config.yaml
n_experts: 32
moe_layers: [0, 1, 2, 3, 4, 5, 6, 7, 8, 9]
router_score: "softmax"
normalize_top_k: true
routed_scale: 1.0
balance_loss: 0.00623
router_logit_norm: 2.0
tie_word_embeddings: true
learning_rate: 0.00293
Below are experts of layer 3 (counted from 0) of a mixture-of-experts language model. Rows are named router (the router's row for the expert), down (a neuron's output weights, with its number) and show model dimensions 0-159. Each number is 500 + 25 x the weight over its row's rms, rounded and kept within 0 to 999. Numbers have three digits each.
After each expert's rows: "comes before" lists some tokens at least twice as common just after its tokens as in all text. This comes from a sample of Wikipedia text that the model never trained on. Tokens count by the router's weight.

# expert 2
router:491505520499539479503489481515465541516469556502536494535503540512512537487495476512501468502512533507520473511518440468524511520541543515450556512511475476525508455515464520516524482483516458509449444505525511486515511484516513462473521488473499490534492535502497491490479536512542494514533485521443481522470523479564501505512493447512475500495483473506478510459476487490456500496519500502474503525511485544510506477502469495543518514510527485495475537466494490501527520496507469
down0:463519464493461475517473513488466514479508483490512484510494453513533512448480485521499524496507502512532496545509498480516478514488535519516482470521518485502484470526485483433460481499534478521501467535444482483498501495507475493513516518559518509499535546471500474526512504514508490497493490498488484491500497501568524537513515496489510495472466486507470512499519483522549497511441502497493505507478477498496494565525524502466465518479445489440508496486479548545550493531469532
down1:490498507517544479508514474452497513515481481528538502500502471497518505554537527502476460485515434512514484462486520456540521501518486476507524467483508512521484497467497497488467472488477468444509489526538499489465443520494486531498525481483492523524497524524527483509523456454484492486503492506504472511489465511510494473498528527501442518530482498512499511506494498465490568535515501472514491582495469494497482534476470509526514481519537476504529515470464500452541502510489514
down2:504511495479492531547501456457511497506487498513513508493501500521504500503484541509497532485497507485480503468494517488538509528547478509512511468542539512538509503541530521494452481492508487473489496502497511489493522513502472482499506490553530497478529497479539514491476459524493554500492466524479497506433543467554509522460479550457524483532518515463439491482547536517531487464471469506526489509465500483527510542522511481480495499497531532511511507464479532544512543525514480
down3:469508510458503448518482478477529476494479499493494506533501506509539527503469498551492494479573492498486513506508500473483469511440493527507485436510486506523512465501456503505455522488501529494561497491483474501517544540522479507502464493501529489518456506462498497476511477435486499488540528496470487492510494492484496497508504512484436492532517489524530486429534483533494505487537529506530478526518499480478515501472504503497533487480479530540551460518498483479502485512489468
down4:494520507552498486497548472474503533489476516493502536468484502497512555504515496461479484506533500477521483495483494540486535501483519490511502491544511537510461485465549467500468454505475541526489502550474489512477495492520516508477487504499450572528479523457502494471499491465458511511523531489476478511518470500525510460510524516506492511522472506512487481501504534495477541494544493552521486552493477470478489526522470483503530510498466480483509473528536516462513501433486529
down5:513475482495471486516515512517517516491493519512515495509488500489514519545520507553460533492480481485530461494503523485514508499494512480475547492492538482492510513465504490517511491469510513509528478492506451516518483501476476503472469494512505501483497541501506511508498483463482450570527465445476462458445492480511536541467522502485486475499504541475495508483512496463561476534506437460529500548467471459498532531509515476522460512531475505498499471483514477470505511554487468
down6:494516511485492513496504517520519514473480523495458541494482474540469533475478503486513530501517473453533479514468494499494473505499485506547485507502511449535498478504545534521477471498511503471527462514481509503488528476490549508478485471511503515489479578527472540463447478480508490504480489495452499473502506505450533449518535506512516502537495461474487546462467514510492511461503493494495480519520532495491473464535562509524546513500515509549535471497500511502482458501514512
down7:454537480501494498502489497518493490475516479474481513527525537531493508501512468528513523506501500506536516523516459456477521523515524506484485486485495514510482500436441487524491515499497530513550487474462515482492456470498492491511508527518507527494545471516516514510485488526452478456531531520474520524535490495559537504461511508488465506531486493515465475531506507492497539495466436522503464487542474541491492507503462526514511531501456469531489463475460521510541522537530514
down8:501497475505482481503492463489483500506505479459481497493538523545443489472538469478514496492487479496517526476481498525530495521493512515519471452513520557479477507475516480465530520486545486472508513511494507505483473514514525523424498459509499458501467534558462489503517533526527505524522513505491517516496506501521536493515466484492447473473494531486504490544512503505491482521499421502476450460464500472497462525476504491493490443493494479521507529488545500512505450506485511
comes before: ", ", ". ", ": ", ".", "\n", "ing "

# expert 15
router:493454472502443493500525534486497480530494523499483469508487498548536516543541487474468454486508517501512500520461456517499531513496510457537548462457473495485484455478530491526491497525455534511532486488512464495505488478502554479545514497504519475471507480520515493507487521503484497493540479534524504521500480485516492500460473529475541489522498520480499496515481519503512499525500527464477484472505498432535511505484516522497438463493516491548520490512486525537500472457524539
down0:510528528554491536547476546522503480475499506489527457523496474531521499482502552490466529529537432551446497506506523499465552473499482516513486506517513459484466507506524541536460499481508522503456517516492550510497472555499502500489496497515554494471482490531497473475501508468487511468515435459536460509489505501504488518489508501549531512499492499491486513516519512508508492495486503522508514505490523512509525478493500522466514487467551473499514525474502494463520550506515485
down1:494483490506534503515528567508527469476500475479490463496507483475466509513547498510514475527550514507531480538552505458460494470504525505477514468454518476509460495562465524545507508492523462498518496519496521489506489476510505480514502513463524511484542457521460490491467468550535478496523451514489518527513471492506523530491503523473500493466516490483473533483477538492493505512479495439512528484472522497483474502521508532512534526513481507505519493519472482568516471520501478
down2:494483498483504521540496503474491487467515515491492522485546505517471470495469470528496512530545498502523495464506516492465507471547485446498477539511513529446506475488521456520478518534514505499523541449458492491479515578518536533499532484445467513486485553471504469517511473497545503511507536494457521451506495492491493490517503456452506518543484479500483528479520488454495533494561516495518480486517499505465520485490471524488490508522517480507529469512500486492497504520484482
down3:465523510501494532535454485502544535530487524491544479507470496526492484488513465505498507467503486492530491487531491488542507516501509566477522490538483498465490467516492499488510466470537519542494494528506527509549494499481512530474513533512516535543517497489474486519495537500514457468495498499459465471549508529498509472512542536541543459511468457519493483495502533491524504529517501500502526522467486518519516477481501524529514543498516520503517499463536489455506431502541537
down4:559521463510539485501507474483480477462490553495505485502481499461498483484463462537517485478473501518507496532520506515467523518529460520526514507474494488506478487486450472470501503475503450502527520526521522479487528440527522498510485481508510460521486522509492482472515475559548455519538525511479477545545463480562481511527518511506489475499517509479522512492476489489465508506451546494494527508483517524482507537496490489516490536557476499473515528534515477505531484516507495
down5:435474502519497542498496503502469479476510509464503513522503516531493513509472499504502485512458517534488509487487479480477512488526476478463485540538451546466522464481531487501497496478526472493513530464483429503463528504531494541486519524516492474481516563500557471486525502478531545516486540495489500471492453521495512513512540483519497503541505472501499458483521539509523488487550504488519497476518453532513499501473476505486531461524504500461462490498471495509488475493499553
down6:508546497455490457509502532460536515529495497493479491503491532489515517506546507480532477503500499498507486521514481529546508509470513527524510502482543473556523539522488523503515476467488569508484475510470566491523508484479511489542471552513526517494515414495463519505474541514482496502472503527532480524490531502515500498474501489480466497468498532458500487522508453528491502518464504496465495511504522503532449514517531500507518556491462506510500526494495504528485521516469470
down7:470495499432544468502543468495509492493475506519503486500502483509500459509490516508508467494461518464524474511513496542516506483503488491497510497507490519534536503491480523528499510450488521471509475554502519508520492457490514508511516541477483500504508478505510484532488510543510503554449512481482491498481529496545496466452507483452578481482507488485511475486548465528513476527461494485522486448506504499527492568492518455470488539494523488509545471488499523519472524530485468
down8:496464467537521516486525490504459501491531513492516504513481470505487480466437501525503521499506494494535548562476522477525459498547496509499483534527493513509474529502482456464516478512480425485526488456524488495502489490493505486497517472474493482508537544504463465475530497496508530507529502481488540489529471483523544523556519506493488531539520472515489506483487526518537457513504460503494498510485485469488531481496477516529520479549501493475508487489553487525543462465491475
comes before: " ", "0 ", "1 ", "1", "2", "2 "

# expert 31
router:496503510481533492497512510526481504487493484455512466509492522540535503515461497518460516537496526493500506556483465522523484512511525493486569513495482478520503453489458512458540520490476477503453487521520472468518503481473480529508542546506488541525490528476513513510492527483480495523472495520442461522483499485557476516544503474483510501518466489489481474471472514501479507487521459543455492540515481511494487492521492549490514522543481504468474485531531503517504547486533463
down0:494515505515509487499466528554526491513438496488484478503483431521517508526542480475481494492503540545505512505498481483520529504470534507492537510507504446466478503528466483516483501475510511538484480551500529530513514487530468493491479517558508483516532543482484495504498522477490478527463496520486498551514466542520461477502454502507513500516517480514514537524507482487532533481546529515490526502495498522483510523481485505497451501491457487441484504479441510501494456456525519
down1:497505482494508483536493462489534493498517468534509515455465559594485483534497497518482496482500529523477515491511475461516522491500496549531506501523500468522502511486460508498496501547524502511501485491477476490511462511514504478468505498477491503503525540526491487516498512493501540488503488500517537550480489476519450493516504473534451531508495511494521500503490473488436465518470534511513515476476503483488501471500454529506493504495522424523560540500485475512495500555543512
down2:491496460527528482491513499551477507508476525487462525426507478505503505561484509481486488516548484463488523482510482528512505511519477512484529485468466445526462514479485516524524542474482504488486493531510476481480530489542508493464460500497518548453533504475517500520512455499494473479471488508522430512511503480509532524537554535516493484546488512455500533504485514488519514540478469489518514524485496502455501453488498491508492517534478510506513553501526502521512530494496493
down3:474501497525533560517517509494518536540554453495479523483455511518505480459475514498474507526513471495520480508510475534495504525524460507523531492474519490460508465472527481457508508492498472512521495524505455509487508484524492503519512498507536536498471518456491509485499486475497441502467553507516484468472493539524532502478469448464483465582495497521514504508486549488491477524480487484516498515462505468442489493483465497486511506511516529529513507523547496514503483517469473
down4:471523526499552435530519481506479493509497511493463481508510540469548468489489508485454493551503496453523520534507513478518536492478507488553503480519490523496531488452551520532478499505466514464492497523476476532481504517471514515518488494500478525490501540491496537531460504522506544463508480487523464535508446517534547540527499507517486464529509513477505536460508485507495501522466474525498473515522487489493520487460513517490528496508472540483530527482505524462461513529480497
down5:492481531520490494524509495447447520486467501494467467487518541526458518467484458436482507481523517483470489510503482510499492517478473502473499510501516509504513505519485495473462498454480493488511459533551459502503474518479515512513501533514489538502497507514516433509532490491500543539472463522431466520525507513497496489554522499451493506507437520487482489522526527461491483457510449504523467472501497506472512510499522487484516496512500535503504457504458516505531463513479484
down6:491487455492528496469472521460505486499491529498488510438486492493504510507456491465508502489562481475517558459537525522489477515482502511528514489538528515436486483480522535507479506489476547458499479565485538489476514501470524515452502494502514518490538477496528507468496519495509515482501487502513488516524497506543545542521503472497551487554521472474510532505488559510536521478484507506492500524507504457511500510472514459481497542490488445500538527483502491515503522510491515
down7:481496502523486497505540497481500483489512557521559524512496542464525509489529520490504516498489473495537522478493485451557542479489505535518449512534525517515493499479514565506520512542526501551506562452471491518502532504519518497517514503508509487495456531523520544521522540486458498541480521517488496471476462527502498526513496484489510490529487463507447482504481509524462521517496543486526515481509500510534541479522498514510515525517493517465514457513479478516492502551481475
down8:528544490529532508464479499485538539489516504511490506476460516488507529500525486513465510536499521484483535479559525472499511483473542506526489486516520538484484514482517516503500500492526526466543527513538510540516546465485522545508486504527549539480525499535519513489475482501536487512463500501494503513534505497515531490520501509509511505539478464468482499517524502484528558515515448515502477463515424479541500506507529480466456504525526524470543503472522469471519526505467491
comes before: ", ", ". ", "\n", ": ", ".", "'"

# expert 14
router:500553532550493485476489528510494508484502496494491500455515453499524491551500457512558490499487477467525500516492508502484537462469505524495462488522536474495483494520503515521500514503487497549444473501533505515535499514484517521507491488549478478506512505466478514503486494481473475511451473457545492516477496498467464460496486500526462497519535468495544490491475477555507471479507423493543497486536511508482477510490499536513518517504516496510475499496482513563540522534487468
down44:472509500483456497531536506479507473520520499501477470494522501493516514531508501487530518497499514498438503502485519536495518470499520518495542483508487506507490473518499495501449517543504502489529526521499485543536518490516508517502512483523440492453500523505460507481507490488476524547506483496498539523483510473504485520496529503500531578488498503504489482502503526529504485496465537499505490558501485458502532506482502495425505524519517542435512481575525449499517509454536458
down45:446517476491482514497500493537490530447499538494485490479478480540499513528503498522509511496497462506492465457428482495567465500506516530458545543489503507513531473485503515472500507463515516491514472515494473482502491499470512555527497501481495510519549485471506513503520512512499529507501503508525466489503523506554510503511460545518466491494507492509533482527533473521517565496553435483508461516492512454491497520512548472508479516551498530492501507503488475481496537510497475
down46:483506516514542487488490494512459508507503508479463471504511458481527491510488496479470505473494496540477530480511497507487463492512520499538502464478495493505508539428556469498478541522482520525467493525485528487552531524488519509487481517501485500522508489438557479454527490494509560513554480476533512442502485484485493544530503480504455530498526480501510512493445553474485487494502478492481493522558498518531484528482499468546519489510499498501502503524516487464473498528498494
down47:505479533523489477505516518480515498485433460513491545492478448451493532530498515495494477511495503515505454483455488522489454478488496541493519498514514471552508504505498495417529525478511510497485477482507511478513481464448509493517485514483525460468538460468542490495531539489523500474517486486537457528494537503472509496484510523476492512516465492497482503529498476507505537571528485516504527477487516481472498545486548499500484527507484517516491541508465498521472498491542492
down48:509502498491488501513496545506550581500502497459508523491512501471516500514456466523498463500539486480509524481495512494483545536509483485497499507506531447496483452471492518518482449469489530499517516529547494538482545500490515506501480514469496500524492547517437488511459434510484508493497507519471499488454519472467495486527508522508497508526478483497491498464484527473505500470490481515498493488479540510479486493511484528531492539529508484555533500479487564532552492499531534
down49:462533503522488545544507496521430495481490531509477508519509507519479495480524495484493478486486535497509475462466497520540518490464517520505513553477515506540566505463526518474488521524481535498470490513471440498475512504501538545498505522498469490474507456478532525507548485499534502509501514479513452468510514535504486503516449517509432468536463508482532489485485474482506519500499479492475516536479503499534493499476529488518531475535502511507492491533492451503471515541479519
down50:492503509516528499538468495494552502477460478489483491469485487474504535515518498514473481502530497521503490455475504545488483547512505494506494503518517500528488475510524492510493469510492541515530493421518470523534508534479522527516507517504525475527541461501462496497527495507499462503532487477572470539489520491492508466510506546471493484551453498478476530513521476476528524561517458472450510486524535491474478483543499513497510545492481486513474494497490480551466484516515496
down51:542519471464511502477546533503487502526514544513496462527454536487501480495531510520531461507496497474481487535545492457529518531475487510481485520457488518458502511455517518478472494494522480513484484470424549494514485484555473489493548500480511493498513524537507504515489469517482477515528493558514481483491508500514458532495483510490474510485510549546515506502492509505438494537444532503548501489497514529492506511500485521492490541478497482490525499476504507457496459505506474
down52:506457516486491531513520546479551490504520461473489512489477535553534512497522491472559487510549466514523500490498496520475473511511515471517472534506500557507454532488523492542557449461471503508486515466500463527500549546519513510496452518457508496508464481499501492511537464492492481472554471500530477520504533520475474515524477523483504473510482487481492546483533506462505479490504490463493528496518509509487499451493468509523481505514489477511477517515484533505519485501465512
comes before: "| ", "|", "(", "– ", "/ ", "m "

# expert 20
router:501482575503495524495527513515493476483483495510487480564518521519507546549512510534504503496466472523523486490497498540463509545488498475517513551504544472497497498482505459511463469493539534550497514484490554508502513530499525489528522456551514518470470469496482550490476478506488496465474506481531516497509492506502499528486432503522496496495510550513509489443481540488479505540487495523459485524515498503495516470469508485487514543530500478489499538534470480498496483528480523
down0:499525482475474510522513529485489463509499481479494509540493497539472541510549475517493444451477469456521494504484526473506470493474516519524465448499470481496518519502461500518436528492518563529502485470496533533485506479523494511525520524509490537471489482478491451529489486533526537498549474520535509505505484506502506506504489504453472535485513529512539508513483481476478548470514468490486510485518515519505521530549533508532519504513472465512482511501460541499459521524516485
down1:490501503505495500521532472510497529456492522524504499498495518487491523569496494503507493481525512474544502492538508498511542499532504498517529507501506461514480471454478500528532519493487547479498498526475502477511517505458542491459502514527548493502552511503504520538533467518447497526462489510497543472517460491541509470530541467490471491501511460460454463470481483484557511520501493476541496533501501460483511539492502497532498449541443506472537487495518524503511488518490481
down2:511504485482502448493564464485530499485441505475533465469516467453507514519469539515513502510485519512490534510485447522534528477525521454537528503514509519500491529530481498516476485504578484487486491537518497512507490488459493481529499530524448515534531512498501501472485470498518482460508462518472511496483535483476499500506557489514509530502524485481450501500529513493525496513458476489453499492525493516498516482458468478529449488510510517487504482483524541482544522494486479
down3:504509517487484499527521500508484451469521502523496484496554533477499486501494504494487498471519529471523483504496477524491470509523469511500520507496454494502542474514493475498528475519510556461500505479476524515489465521510497519492487456510516461426510416501534494539472488528526505486486521509532552482483533518517497497481497467514494526501487549494506528506502510425546502485549505437523495513520497465500508537534514555513467534530525496496496500510505518468508506530503513
down4:497498554467486457496528473491520522503452532517465488500486474500460522558512535489527463510524520483517502484518498512523521493488499480511481512497499514503461472483502531535474489453496532505487486545489521553491531501452526511492519541508516489502540560505493509497466529532497475503477480527482521491525486506490473509530515492522486494498484510471415491502480501501494514512419454506513495534486513530498527487499490560521499446492465501507487502487459525536491475481501478
down5:513543503485475511537486506532486482491484462500510511474491477468510538522498530473542477528482499501520506497480448502528448548486524501517475533520480547464519528486523488486500495511477499460521527495455484504480488525475500532515493555502503496481427470498516434515565479477538492520523531521508455478515532511511477485469478501535491518510449480495512487508492517452486528468526487515487519513474520534484460480528502523518493509481514547487495512509501466514507481536474511
down6:471537518499506532522563499498490546495490479475535475485489524507520463498483489479557466512514506502529456477518494526484535534540506472522494537494516510502511458496533491461541475523480481479477549523464486538538485486454512525550468523543492513526472491507499475506510502512499511514514539444520521509454543486492521486501516512486523540511495434499508507525502530479480459492517494487535494529500488503508479462490471510485480510483513536447530501517525504481466502533489495
down7:468511523479478526569520509507519505488531502503500483504501519483493502530520501481532501486563509491527494512490471516497476503483488450514470521522464551457538530486556492481521493517510553485533501507463554546510488518475476509521498486509500461503505445476493501549512495491506515486528519498487498497479558516525504510506452500488503509543478490548531495511537500468521476499566479481504490514527515512508520517529480582523513527486533503479491489488515458514522486517515500
down8:533488511465484453495512468471529495484475523487477532504445469484470499487502482509526469500459501459504529477451531486512489438489465519513474506524481529489470517515452516517492517489555508479485505475542509516504519456500470490538475495516513497500467532523494478484441558515515520475499461494506520477489488493499477512532494522489515549493481552502506520521502540527513534501475508543527486467451535543469504493493473485498470474530510517468537533515507528525503487509487508
comes before: "The ", "He ", "In ", "It ", "This ", "She "

# expert 29
router:480501449475429519534484484482473495491473531491477496521513521448465506460542531499504471486484513499502449505536443531528468469495480505522510533556520484508521535522498514528468471488500493454513459504504505496511495507515522475475503500455551486493470500505543503511530459499502482535544505477527549526500519489513487504495484495530434527495525507515505497476483472498515504501527497478537462478478477495469492495492516479482519463541516477519477488505507505529455486534508538
down13:543473538511506498493474552478531463479510463509504547487482477519461483486493489500525505487497515447527515485530509501505480484502498514414463475487488494441501507460498499541502527440512520538547502498504504519501538492493485481493513471492503527526504512495505517488489490521525498519524507495490481521447501468492530536521547525511475488502530469560473534462514477478508492521495535475519472507496462519493503477470473517546549466518501465491524506495497483520517549486497470
down14:481555500482517543509529466477469483482504502544509490508514477495493497472476535542482552524504473499518439436496486504485491461477486463481507531521507496485499474546456521531461510517494518510484474497515522475503490504517482511501488502468491463440496513524497485503486507490515473546480530493457529520464542521507496478546499475513485549478460512478499527526520517517529496470505460479488512506496501458484551507491522479497468446510512524453510533512465487498547521516511506
down15:539517479485487458512490485496472515488502472502528492496469506503497477503500523498484498503502517528467477432495490518496502489500527506507487514543464522474529485544484497535543481543574512501477442514432483485479485543514489556460480502494475478445529489497527474511494521470498501504501538518539512527519524523503498499510489496474523502495514489532522508500465478490517511479531513455566467488523531484527499520455512508466537501489494512504513516502472495463445543527477493
down16:538485518489508496532487542446483529466474488502518488525492464455522500527506507524500479488473505530512521498446565512487522502489494516487512474488508507449507490507514488511501462499512506441507501468521467503496490534486512543472499483586523522484524540500476450502483488514491463437475511522518490519500521518492514527506484512539523508468528470494534549524505518510512534492486555491502538507496543521481475528465508527482498505520499504485535550459504489524501506475509523
down17:507522530556466451529484519466473501517471484527522480519521477529455507511472501489498493503505491501512511508494505465450473472537451479517500502489531503505439441511526488511485516499514524512459551511523517483539488495493475513501518499501543490469505506506493473533523523485496523468453496519499494551467537469474503506566471474512498496530478495502471556509511516495535507479475524487507528493558531504536483495511479480497510478521513477492549534492520502526558486515525498
down18:508471483473524455513509494482473524458488485493538503501444516488500521525490527503480476433489533513475534489484475499464523534504498529485489509534460475477488487519499485526520528519538470537528486538437449502516518545475474527505511534569483502476504511528525477518470501467513476503500501541511500483504507491492470473493493538503527507485525455488509505528469493510479505461491483521504497511474538504471495551468489528449500538486476505536548498480500542493477501526493484
down19:465481473491482540497512472497516490536449513475521497463468500479503510484484499510543515510555493525535466472503516505547488517503511474516495509529540501512495520465505544531465481558471520504520527532509492521471512478496516483520524479426480498461489480512500493494483498521497552472516471519505491489463465487490514518540487514501537548485513494463552472479509470494479484537499472489529500458485488499486500478527504473500462514504483508483515445533535462496434502494484526
down20:515478469499508462500503465458454510504458473514473466498523489506519476537484491498474455510532468516502539515467541507464516489501486491479506501571521499508505514455532511521493481506490507465474511494499480466482512520467487562502467489532525514477519523514500488501456521505517469467434472501517504546509438476459518505501526497483518503494522507449513478462517507513522516503504521475499496503507505496496483537522496490503509454513553437512533533479505478512472487508517558
down21:505519491531483471490468533519505533471538500524528535491523497527528513469504482522494519467474478481508484472501503516520510464504494510512490506504514521506467493544466474507524499502548509505498468451477519532511522540505525507486544510514498482414529424511478466495475501484530515489531533542550505502491507521502511448508479542472498514469485509488496484525490497524506546521527490493573531487504498485496535513529508516454496519483504508497507531476479561494535478466521503
comes before: "the ", "a ", "201", "200", "199", "198"

# expert 12
router:495477523551510497529565493437497494516510511542514500482494546525548511549451442526504527454530507535500516503503484479451478473519468476518492485479498520508510548494510483516513517471488534522493484526491516452483472527519498485508493508495499510506483537504497502486462537419518485519463515474475481488504520503520517477545481525516478481531498484484487477509530498486499506527507503486514513476485531511488495537520496492509477506560523552464534516461489507503519493460514481
down0:491504440470509499481518538498450520500496518504497535488500519459514516478531474440521486467492494461527489545514537480510502498521500515493515542452537552479541494508498486531518507523484501431528489514522499457524489487465505532502501521470493520469470470501471450507500476503510535514498455476483521461487461498492531490533488489545549509506523481518482514475521544507488508491477483510498517459480498499511520504523497506514538508493510488514538451444549513474478473513514511
down1:510488480479459516513507533521497479534496507518499495512507508497510522486487523482495476481500455472489545509476506473480522508526512468498494524496521513501506515519528502547496512504483475529520530529531553523455505505484508495496495550535473496479474489535485501531498482488492529472505478496502479495497496504482528522505499557494506464539545459426494548454483513459494542482535506507489517512495490494455502504524522514570548515521472503587541500520479459487468509526514522
down2:508516546514497465445495482516535463492478510542488479498508453506504502500501530472511506497552470536464527479504506492523502496507479517488515537494557482493502515535517497485465508460471471508518520541458509491493491516504456477526554486485465503507502515493480499509514504483489470503534492520548504533530515504500538479456500496509518504531504482461488548522476513484508558522526529495449482548464499528517557491492513518520524477495508505472480466479506484448491544501521555
down3:497487474562520485451496494537520526520507529528489554500474507508519477534502477468485506495526480485548472500503485511507486532530455496484492523552498487454545505495524498533497541507505526472503473524495510494480531505498530482513547490547523549487461552542492497519488513493530495459508495512499465554527481446499529470454459505481526497523489487497491503494497473488509495458561506473516484517469488494549499514534520473504470485525508517512476463506506513487483540518499486
down4:500510538491496470519492453565468478493465485509501492462499521520482493522503497518545542454480518517555485501495487509517504539500502502493505488482512463461470456518545465461462493489478535493506458471501519501524508509525526505478521503502510515505547500484491460488483506529519482513484461497511509452495497507571517520499513478490481476558422508525479533501519531511497493515487468476498487508491450461521485537518520491519506519507522471497495469477526492479466458487478461
down5:486474521448482569526463542502498516468467473499500498527495492481518510475493527470490473481584474483467502516496495497567515477485467449496515486504507518510468512482522445507477518523477478505476458532504496492456513531469493528485540539505491510480497520481484500519469517481490510517486491503453481491522475462511530531541508491502512495535521485535479499457535556484501515487476485530507486489542485470499485537501480524483490451502449501501501530514503499506491488493469474
down6:500478473516511509523527504482473478500514540524488455531523464488465492514500502509517524515454505490506475531495492512533492528501505490493540491502536491508493473516495469487511540486485499515446516459500466542498472516499501520529473486500518539502529492450531476477475481535467465480455492512476484512511540492519508475499499439473542466563504522474465489536525525448479526513476494447510516503472522500517513494516473541487450502495533501476468517464459538474501477486471534
down7:501481471527518499459495515496527523510515534542495517484431506484491535525484523482517533504524499522536550491521484537532471494510465490513506484527510520469527518481478480525486511504552542484512469491523498531455538519510482473488528466546501556483498557525506491478456509502519486445542480461480457518507488490513553505476486498481536504496481484502493531467487477503531482489554484473555469515479480482540469503513503497502494494532453498511502498478491476485504518529512496
down8:452502502489485518535503550488490467480469464505489508531497480466485511477495513484489510503503506526505461532476468494536524500471485473531559512540536489506505523506463474480472497495553530488518477530506514519502502505517497510480502514495505437526480520427493474479482535477473506575513479480470508524501471521491546511545499473489535534474491517497479493459496547518525506485459461503490475482476484466485507532488477554467515481493531476470482519526517484514471516511485521
comes before: ", ", "\n", "-", ". ", "\n\n", "'"

# expert 24
router:480522482476454492489483514497517554506487494523496508461507490501494489545517473502456493510523479484512476476452497500484462513470471499529533487509482498486482500474468531508474504498496485467495477483514527526506470512514455489494498511511469535560503499487481496510496498434451504491517455517519481528533498511505511505479471454488520498510494500465545496544545465520504475512509452479476455476499550483492550457480518513503492525508453502519534490514437441512497474458516481
down0:484535478481501466517495492470517507485471517487545525500475508530481471515522446517531500481501505496458504493489506508511498499467505529525551527482417481515492473509551548481459469515479531508487473479487549547551522510530516517477522526479485469449506494500529469479513466476495517509499550523529496514492489525487496437475485484481519498517471504497522526483478522504515533539465499512448505491477525473469531494512502492481517502494540505478509526471492498511481505474561490
down1:500521563509500475524498509460497477482510523532500493514505502478504538548521508514511474519498490542507477529457498493494463553518479468528480516444520464500479522515507506534457506471519496468501466465516510489522496471493503494504549469548530508471481519512475510532504520442497487493494485579509523525523490525507503526431485498500474442548477496513553510531537520523526494478477486496515490522545515535526511501480500531492480491491504507502467514487514482485502479527529494
down2:497499505479498500519498519500516548512511508450505493492521495491497504478508505484490508560488581519452531516528503484530519516509480485486454531516487530496494535464468504489486495533459466470478537458469492470530498488501515486496488540546512456526478440482503485458502521473485505500518519510517520499491511498496488522468474485545478491508506538490510514489474490510491470539538518490495496473513529539462499481488478463481448486506439499494460498515457476515511464566519519
down3:482504440486476429496509505518447465496528466509489506554481476512495490519512529550479502485521483521485522495509500469502520487474540473520534473522457455457491487504522514506517513526500492484517474473495552476494487496513467478480465474509489504463497540528522514484509520494491525486571471540504495502490484538506498456480501452501519525500459458459477475520504492482481492505452500493499499522504516531567477528517477495520511541452505493493512532526499487478510480475504492
down4:462517437516545474523478492510513486486535462523505490490519458519531545540526475495496506491485504519522489535529483511514497503483502489498514507506528523511510478547528465464553488455507496480525484483511489540507534481476516495526472522491501491517542456495502524495485525512506481494518500510583485537496487519485524464519458540449490485516490458432500561521497515524523496547483518486492484477534501502508491547532497470473502510507502502518486490500467439507502518504511510
down5:502499491457516542508448537522561490500500483504478475458487516496496526513516539511527515521439477492554494492528498549509510475497484503500491468518522513505495479527510478522515470487494554457466489534496488523501540518488499507511459540503472513505525468478489508516499523535494447486500501475525476517523489572528526484498506510525468517521533457522506475547471486525531492477538472487458510492488515457487490521497527530455471474504474499500465487492514532534490534512482523
down6:509548548505488497463505508522470482536513500506483493510513451531484499499489478492489528497507537509525479477518544501527479501498514533498513533491487484503501519468525454503519491463499485531495491487487444471527512500507528568522468531490473522472518478462499482522490480500554487513465522489516502514496512460500483485535519493538458475494517495474490532430498473477512565499540480494497509502540483471485492510461466452532545500496519514502458493482481522484432519484484518
down7:485470523467469461529512473453479472507523512540519480501511494473517454504517490492540498457535524536501533545476491505477528481525536457533514461492523512512526514483518513507542535479493493503491547530556488448472473477498481509530478508448552511481503497512521540544510500469503471474538438511500483521474522486503548518528461487480498472510497486479488514471476523515499508522496551510490503497534482503495492534483463525511481477507533510513541509506519495497481525497481532
down8:499517482518519474508488492449495488488512462519513486462504471466501520502504513466467456525524521524528474542489482496488480499490470476500509480473550506473479528492538478476490517505515484478469535499476523496476529518514465488559488510451471510479525520506491477494492525466495521535517462530532472533512531514520475480516440470481478492461533475464486523539530528467496472577493511503524499482556529504461548485510482493522510520474493489531508507503462480470525532506496483
comes before: "- ", "| ", "==", "The ", "In ", "== "